{"num_hidden_layers": 12, "n_experts": 32, "router_score": "sigmoid", "norm_eps": 1e-06, "positions": "rope", "qk_norm": true, "attn_scale": 0.14, "tie_word_embeddings": false, "extras": ["capped logits"], "init": "normal", "learning_rate": 0.000475, "schedule": "cos", "final_lr_fraction": 0.0, "batch_tokens": [65536, 131072, 196608], "dataset": "wikipedia_en"}
Below are experts of layer 4 (counted from 0) of a mixture-of-experts language model. Rows are named router (the router's row for the expert), up (a neuron's input weights, with its number), down (a neuron's output weights, with its number) and show model dimensions 512-639. Each number is 128 + 24 x the weight over its row's rms, rounded and kept within 0 to 255.
After each expert's rows: a language model's description of what the expert responds to. This comes from a sample of Wikipedia text that the model never trained on.

# expert 27
router [ 91 155 100 166 144  99 180 103 152 143 132 140 114 132 122 139 128 149 105 134 157 121 100 134 134 119 118 115 117 102 142  87 125 155 142 121 108 131 150 127 145 113 158 107 119 128 144 141 130 121  95 153 115 156 114 149 100 143 130 147 103 100 131 126 159 158 166 158 120 155 140  99 134 113 132 154 111 130 107 138 123 117 133 121 129 144  90 140 101 139 107 100 125 103  98 140 136 116 143 150  70 142 139 155 122 113 129 121 146 133 143 124 163 102 158 149 108 156 167 141 120 135 124 153 184 130 137 104]
up4 [117 115 120 109 157 134 161 101 108 142 119 100 146 121  99 122 149 195 100 155 174 150 141 126 145  98  99 105 113 175 160 155 117 166 141 156 129  81 122 146 122 159 183 103 178 114 153 135  82 104 135 114 137 130 136 104 137 137 152 126 128 114 156  96 143 111 114 139 134 153 121 130 143 134 159 116 150 121 144 116 142 151 160  83 170 132 151 101 120 153 148 129 120 105  97 116 132 174 101 134 128 141 145 102 138 125 134 170 139 141 144 142 150 125 116 100  74 144 160 149  99 164 112 105 104 113 121 167]
down4 [142 118 116 149 101 112 118 144 108 124 133 106 157 122 161 126 112  83 165 112  95 119 143 114 129 120 159 102 135  89 131 143 178 107 111 123 149 124 143 116  97 117  68 127 118 138  87  71 136 129 201 135 142 134 124 180 143  88 108  91 160 144 113  96 138 107  87  76 110 116 121 149 136 120 127 132 113 135 156 149 151  72 134 124 137 112 102 144 147 118 118 165 112 129 147  78 132 117 127 182 160 148 172 140 152 132 131 161 121 133 150 107 126 149 153 150 143 121  97 130 126 106  92 136 148 109 162 120]
Description: Month names and year prefixes in dates, e.g. 15 December, In November 201-9, February 192-5, in biographies and broadcast histories.

# expert 22
router [ 94 125 103 145 101  97 173 127 136 157 141 127 113 124 112 130 131 156 129  96 156 130 124 121  79 121 129 136 151 132 121 120 132 128 147  98  87 130 138 132 134 121 148  74  93 114 120 176 107 146 116 131 121 168 143 139 110 107 154 104 120 163 132 112 134 108  77 133 133 133 116 127 103 116 127 150 133 117 129 124  91 161 122  69 144 140  99 101 103 156 101 102  96 128 133 131 111 120 130 125 106 149 143 138 152 108 127  99 159 112  90 157 153  95 186 105 154 202 147 175 137 123 136 134 166 122  76  94]
up4 [124 140 191 132 104 133 177 123 106 129 182 137 120  92 117 122 113 149 109  77 135 135 106  85 106 119 133 102 138 127  94 103 147 146  95 134 123  95 126 111 151 163 160 134 130 110 144 117 144  86 107 108  97 128 105 116 135 102 112 115 132  80 147  96 105 115 139 140 156 127 109 120 141 129 133 145 107 100  99 140 118 128 144  93 134 157 126 121  92 116 114 153 136 132 128 123 117  75 127 133 108  82 146 127 125 124 130  88 116 100 150 124 143 128 166 162 108 151 160 138 141 121 160 146  62 128  82  92]
down4 [ 89 117 142 117 119 123 138  97 169 175  91  72 129 142 123 128 181 118 122 110 131 116  98 162 136 134 109 178 114 110  92 111 121 161 145 111 148 113 126 123 119 116 137 106 128  94 124 122 155 106 141  91 140 140 133 121  71 148  53 155 144 124 158 119 146 114 157 134 109  95 100 142 123  91 120 155 116 106 114 143 144 128 115 149 151  81 142 131 125 120 113 146 151 147  96 135  83 126 153 117 137 146 138 160 109 155 104 175 155 167 113 120 110 107 110 130 128 141 142 164  80 130 129 146 105 135 121 143]
Description: Line breaks, bullet dashes, pipes and semicolons that begin list items, infobox fields or table rows.

# expert 14
router [135 202  98 148 130 104 172 148  87 155 111 130 119 118  90 112 100 157 145 151 188 120 111 136 127 170 151 128 108 120 103 115 109 158 154 130 112 103 135 131 126 115 152  91  72 114 124 196  88 141 124 137 122 205 147 102 107 147 158 126 119 102 147 102 165 111 110 164 134 137 117 129  78 133 169 153 135 154 128 132 116 117 148 120 136  90 151 112 104 128 125 101 111 131 109 135 117  99 138 168  83 152 133 146 129 127 139 122 125 108 124 163 147 119 183 119 103 153 131 134 132 157 105 153 169 137 128 119]
up4 [142 117  72  89 108  84 133  85 142 110 141  89 123 121 109 106 115 124 135 103 157 137 148 146 136 141 112 154  73 131  98 162 151 153 151 122 106 152 128 149 128  92 174  91 143 151 133 140  94  86 102 126 132 159 110 101 168  81 144 116  85 148 132 132 122 126 125 134 139 127 146 110  77 107 142 160 114  85  97 144 134 141 136 115 132 102 152 173 108  89 137 140 129 152  73 161 133 124 137 170 122 122 133 147 160 115 142  90 110 118 125 152 139 119 109 147 109 114 124 126 121 137 163 158 147 143 151  92]
down4 [ 92 109  93 136 124 130 133 121 120 124 141  99 170 178 149 151 112 135 124 152 138 149 121 128  78 150 160  90  98 119 171  93 117 152 118 147 123 122 130 152 148 146 135 166 132  93 167 136 116 151 132 126 108 147 126  98 149 134 117 156 124 163 115 134 109  77 106 109 145 105 139  95 127 124 151 101 165 106 131 125 118 177 126  81 128  93 132 127 150 153 144 131 110  96 111 110  99 109 122 122 132 106 150 121 131 137  90 129 134 123 152 102 159  87 153  95 149 158 151 123 132 153 127 171 127 130 101 137]
Description: Periods, colons and line breaks ending sentences or infobox labels, such as Agency: or delayed., usually followed by a new capitalized sentence.

# expert 16
router [103 149 112 107 111 138 175 113 155 145 160 142  95 111  99 104 176 130  92 102 176  97 120 122 125 117 118  94 126 124 134 102 123 133 160 102 104 109 117 150 146 139 176 103  97 121 150 202 105 164 132 157 110 165  98 110 110 152 151 158 136 144 155 117 137 128 139 151 167 143  96  78  88 110 116 165 158  86 138 144 109 123 189  98 101  93 100 128 110 126 121 133 105  94  92 150 130 111 121 136 101 154 144 119 123 160 124 146 174  78 106 135 145  93 158 160 109 147 133 110 131 117 147 159 174 100 107  98]
up4 [131 110 126 126 116 151 122  98 147 106 135 148 101  79  92 137 165 124  72 134 146  99 116 145 155  88 151  83 151 120 138 147  94 100 105 162 116 146 145 113 115 100 113 138 133 123 130 122 119 107 114 127  98 138 184 157  80 169 128 153 118 109 121 117 121 156 147  99 146 141 150 115 123 107 127 161 143 116 151 126 140 165 133 145 113 126 117 146 121 128 133  89 144 132 153 129 107 142  94 127 148 122 141  98  91  68 141 137 153 108 128  96  86 155 153 152 109 154 127  86 170 130 125 118 127 138  94 174]
down4 [104 123 108 141  92 114 115 185 161 119 174  91 174 143 151 133 119 137 153 136  96 135 101 110  85 115 141 112 140  66 117 131 155 148 119 116 110 137 143 194 138 111 140 182 151 108 112 102 130 130 131 121 117 111 123 110 137 133 131 181 143 153 135  84 112 108 119 145 142 139 113 122 115 128 106 113  96 152 154  92 113 130 162  97 130 148 112 101 129 131 113 194 135 116 149 101 150 140 131 101 113  85 156 132 137 124  73  98  91 108 125 142 150 129 100 120 153 132 166 150  84 111 146 120 148 121 130 111]
Description: Leading digit groups of years (201, 199, 188) and digit chunks inside coordinates, decimals and long numbers.

# expert 5
router [106 139 131 135  97 131 145 135 155 106 140 130  80 121 122 112 106 136 120 173 151 112 167 107 105 127 151 128 113 156 131 130 142  99 138 131 129  92 135 138 111 105 161 137  69 132 157 173  73 127 127 113 126 130 136 126 127  91 169 104 113 164 131 107 153 106  88 142 143 143 116 130  75 167 118 120 179 136 144 178 113 117 130 110 153  98 127 127 113 120 136  89  73 115 112 108 147  96 135 139 126 129 136 112 133 158 105 125 152  92 103 137 115  80 149 146 146 111 169 126 121 141 133 168 145 146 106  80]
up4 [152  85 162 137 128 114 123 103 148 167  97 108 157 101 138 106 138 131 107 164 132 101 120 158 133 128 111 111 156 133 126  64 164 130 120 155 100 140 133 101 150 160 136 111 131  89 144 116 136 168  92 164  91 147 122 134 116 185 130 126 134 140 114 114 107 136 165 128 163 102 134 119 136 109 157 121 117 145 146 152 152 151 138 161 139 165 149 137 114 129  96 166 131  99 125 148  94 128 129 126 114 165 151 103 100 163 127 124 107 159 121 101 127 152 103 122 120 123 152 124 176 116 157 109  99 125  88 113]
down4 [117 128 130 115  96 133 166 115 123 152 106 142 146 145  61 172 105  81 146 121 102 143 117 131 202 104 102 129 153 126 116 124  57 156 121 105 123 109 119 132 154 141 160 140 149 145 125 122 104 109 126 174 100 128 107  72 120 126 153 143 157 111 168 140 107 106  84 122 110 156 113 137 140 180 135 130  99 141  82 157 120  69 118 102 116 129 137 112 160 168 129 117 142 115 137 171 136 107 142 104  92 164 118  90 167 110 154 135  90  97  85 166  85 115 142 153 114 150 138 167 128 131 151 116 142 146 164 156]
Description: Punctuation attached to digits or words with no following space, such as decimal points, thousands commas, hyphens in self-taught, opening parentheses and dashes.

# expert 31
router [131 159  89 149 137 118 165 148 160 169 149 114 110  96  74 141 144 136  83 137 157 122  93 143 124 128 127 153 110 128 150 167 127 133 148 130  73 115 136 155 110 160 182 100 105 101 103 142 120 127 109 104 134 178 143 125  89 114 110 155 111 153 153 109 180 106 100 133 111 111 124  78 128 110 132 149 129 101 159 148 113 126 144 145 116 124 127 113 116 162 110 113  93 137 122 154 118 107 154 160 107 151 148 127 148 147 115 130 159 118 106 137 129 108 178  93 140 127 138 173 160 157 146 124 150 121 125 127]
up4 [119 119 147 157 141 114 128 185 128 115 125 118 139  94  83  74 149 192 123 125 123 116 141 117 105 151 113 124 109 120 127 162 147 115 136 111 122 127 105 143 140 162 135 103 127 110  95 144 135  81 121 131 175 142 132 119 120 123 117  91 154 170 137 121 165 153 153 102 165 120 120 101  93  95 108 115 144 118 121 149 153 109  79 148 150 134 129 149 120 104 114 127 114 162 106 152 108 134 119 152 131 124  83 127 142 126  96 158 164 120 140 134 129 103 154 127 131 129 109 147 141 123 145 131 131 129 152 125]
down4 [164 150  82 177 116 108 136 125 144 143 102 119 117 140 132 107 121 148 150 140  95 108  85 128 158  94 139  82 130 140 143 116 113 159 135 135  88 122 146 140 114 124  70 143 122 138 141 117 113 138 148 112  76 123 104 109 144 180 141 195 109 131 131 124 119 160 134 165 115 119  88 104 135 107 163  99 115  90  80 124 105 105 120 140 126 127 130 125 123 141 114 129 101 119 113 149 120 154 108 142  97 129 153 119 135 105 128 107 109 138 146 155  94  91 109 147 117 148 127 146 110  89 110 187 152 180 107 165]
Description: Section heading markers == and ===, table separator rows, sentence-initial In, and endings like -ed, -ing, -ate.

# expert 15
router [ 98 149 121 135 117 111 146  90 146 119 130 125 138 134 104 125 107 120 113 134 128 109 102 130 126 137 103 135 110  96 117 122 140 133 125 115  96 152 133 140 133 122 170 121 131 151  97 151 128 134 122 152 156 159 111 129  90 100 154 132 132 120 120 119 156 105  93 129 121 136 153  80 161 123 121 155 124 135 166 167 115 110 112 112 144 147 118 135  96 133  77 142 113 143 119 166 126 103 145 187  71 140 138 129 120 143  88  86 143  95  83 127 127  98 163 125 151 121 140 178 152 149 152 148 139  93 108 114]
up4 [113 114 142 127 153 110 112 146 147 164 125 136 159 109 147 105  79 118 102 154 102  78 160 121 106 117 129  98 104 128 116 138 137 120 145 113 121  80 138 141 142 160 102 161 126  92 128  89 115 122 143 130 147 121 163 152 134 111 102 110 106 119 134 125 194 161  91 112 133 102 144  97 120 130 122 145 148 143 113 109 110  94  88 145 141  89 132 113 125 132 109 101 125 161  94 139 122 126 150 190 101 156 133 118 104 116 114 100 150 152  92 132 138 126 113 136 163 158 145 151 148 126 127 141 102 149 116 133]
down4 [132 102 125 132 139 116 144 130 128  60 140 128 123 177 158 185 142 146 161 116 118 143  78 146 113 126 150 142 144  98 168 110 137 115  82 120 127 185 160 138  86  95 128 121 151 154 170 148  99 136 132 133  87 122 108  67 109 132 113 159 130 176 106 157  56 147 125  90 106 151 154 118 152 100 106  95 108 114 126 163 115 138 162 100 154 164 129 199 118 140 141 139 126 110 119 161 116 135  97  79 110  92 124 123 114 174  97 131  97 109 119 123 131 142 143 163  89 108 119 133 122 113 129 139 133 100 112 159]
Description: Single digits and small numbers in track lists, scores, vote counts and road numbers, e.g. 3. "Momentary", (1), 2,152, mostly in election text.

# expert 23
router [129 132 122 148  91 110 162 157 136 162 149 103  99 115 120 154 102 127 118 129 163 154 116 152 135 154 110 141 103 135  87  93 134 137 166 130 138 151 128 118 118 117 131 147  83 153 133 192 105 180 129 143 129 169 141 157 107 115 137 135 107 120 148  67 123 108 125 144  99 105 115 129 117  85 133 143 127 106 126 158 111 134 140 133 154  62 136 114 112 145  89 107  87 142 143 131 114 108  99 135 113 130 169 118 153 113 114 138 109  92 124 123 123  98 144 132 125 134 158  99 107 132 132 154 129  93 121 109]
up0 [ 81 123 146 126  83 147 139 135 124 108 160 149 140 115  80 116 125 104 135 125 118 134 134 120 127 156 124 123 133 108 113 153 149 125  95 145  76 136 148 148  86 121 163 178 105  93 110 111 142 101 138  96 153 157 170 152 150 113  77 115 128 132 140 106 164 140  73 134 104 139 120  97 108 132  87 144 104  96 190 107  89 147  92 164 103 101 138 197 158 116  82 120 138 173 152 151  98  45 168 144 116 135 135 101  82 129  98 144 110 144 110 114 110 116 140 127 116 151 111 154 148 139 130 106 104 164  81  99]
down0 [156  98 118 116 124 117 105 112 157 142 118 116 131 162 166 110 108 109 145 156 140 122  95  92 121  97 131 112  94 121  96 115 137 108 133 126 173  98 126 125 152 111 144 137 148 113 145 122 106  95 147 158 148  94 109 142 148 140 156 122 143 173 180 154 100 157 184  90  84 122 124 141 145 122 164 101 118 121 128 144 153 147 192 103 139 141 109 108 119 143 163 160 119 127 103 125  99 130  78  97 115 108 156 115 127 125 143  65 164 136 134 150 113 187  96 189 108 154 164  99  99  89 137 144 134 126 167  86]
Description: Forms of be and have, plus as, in running prose: was, is, were, been, such as, with some adverbs and nouns.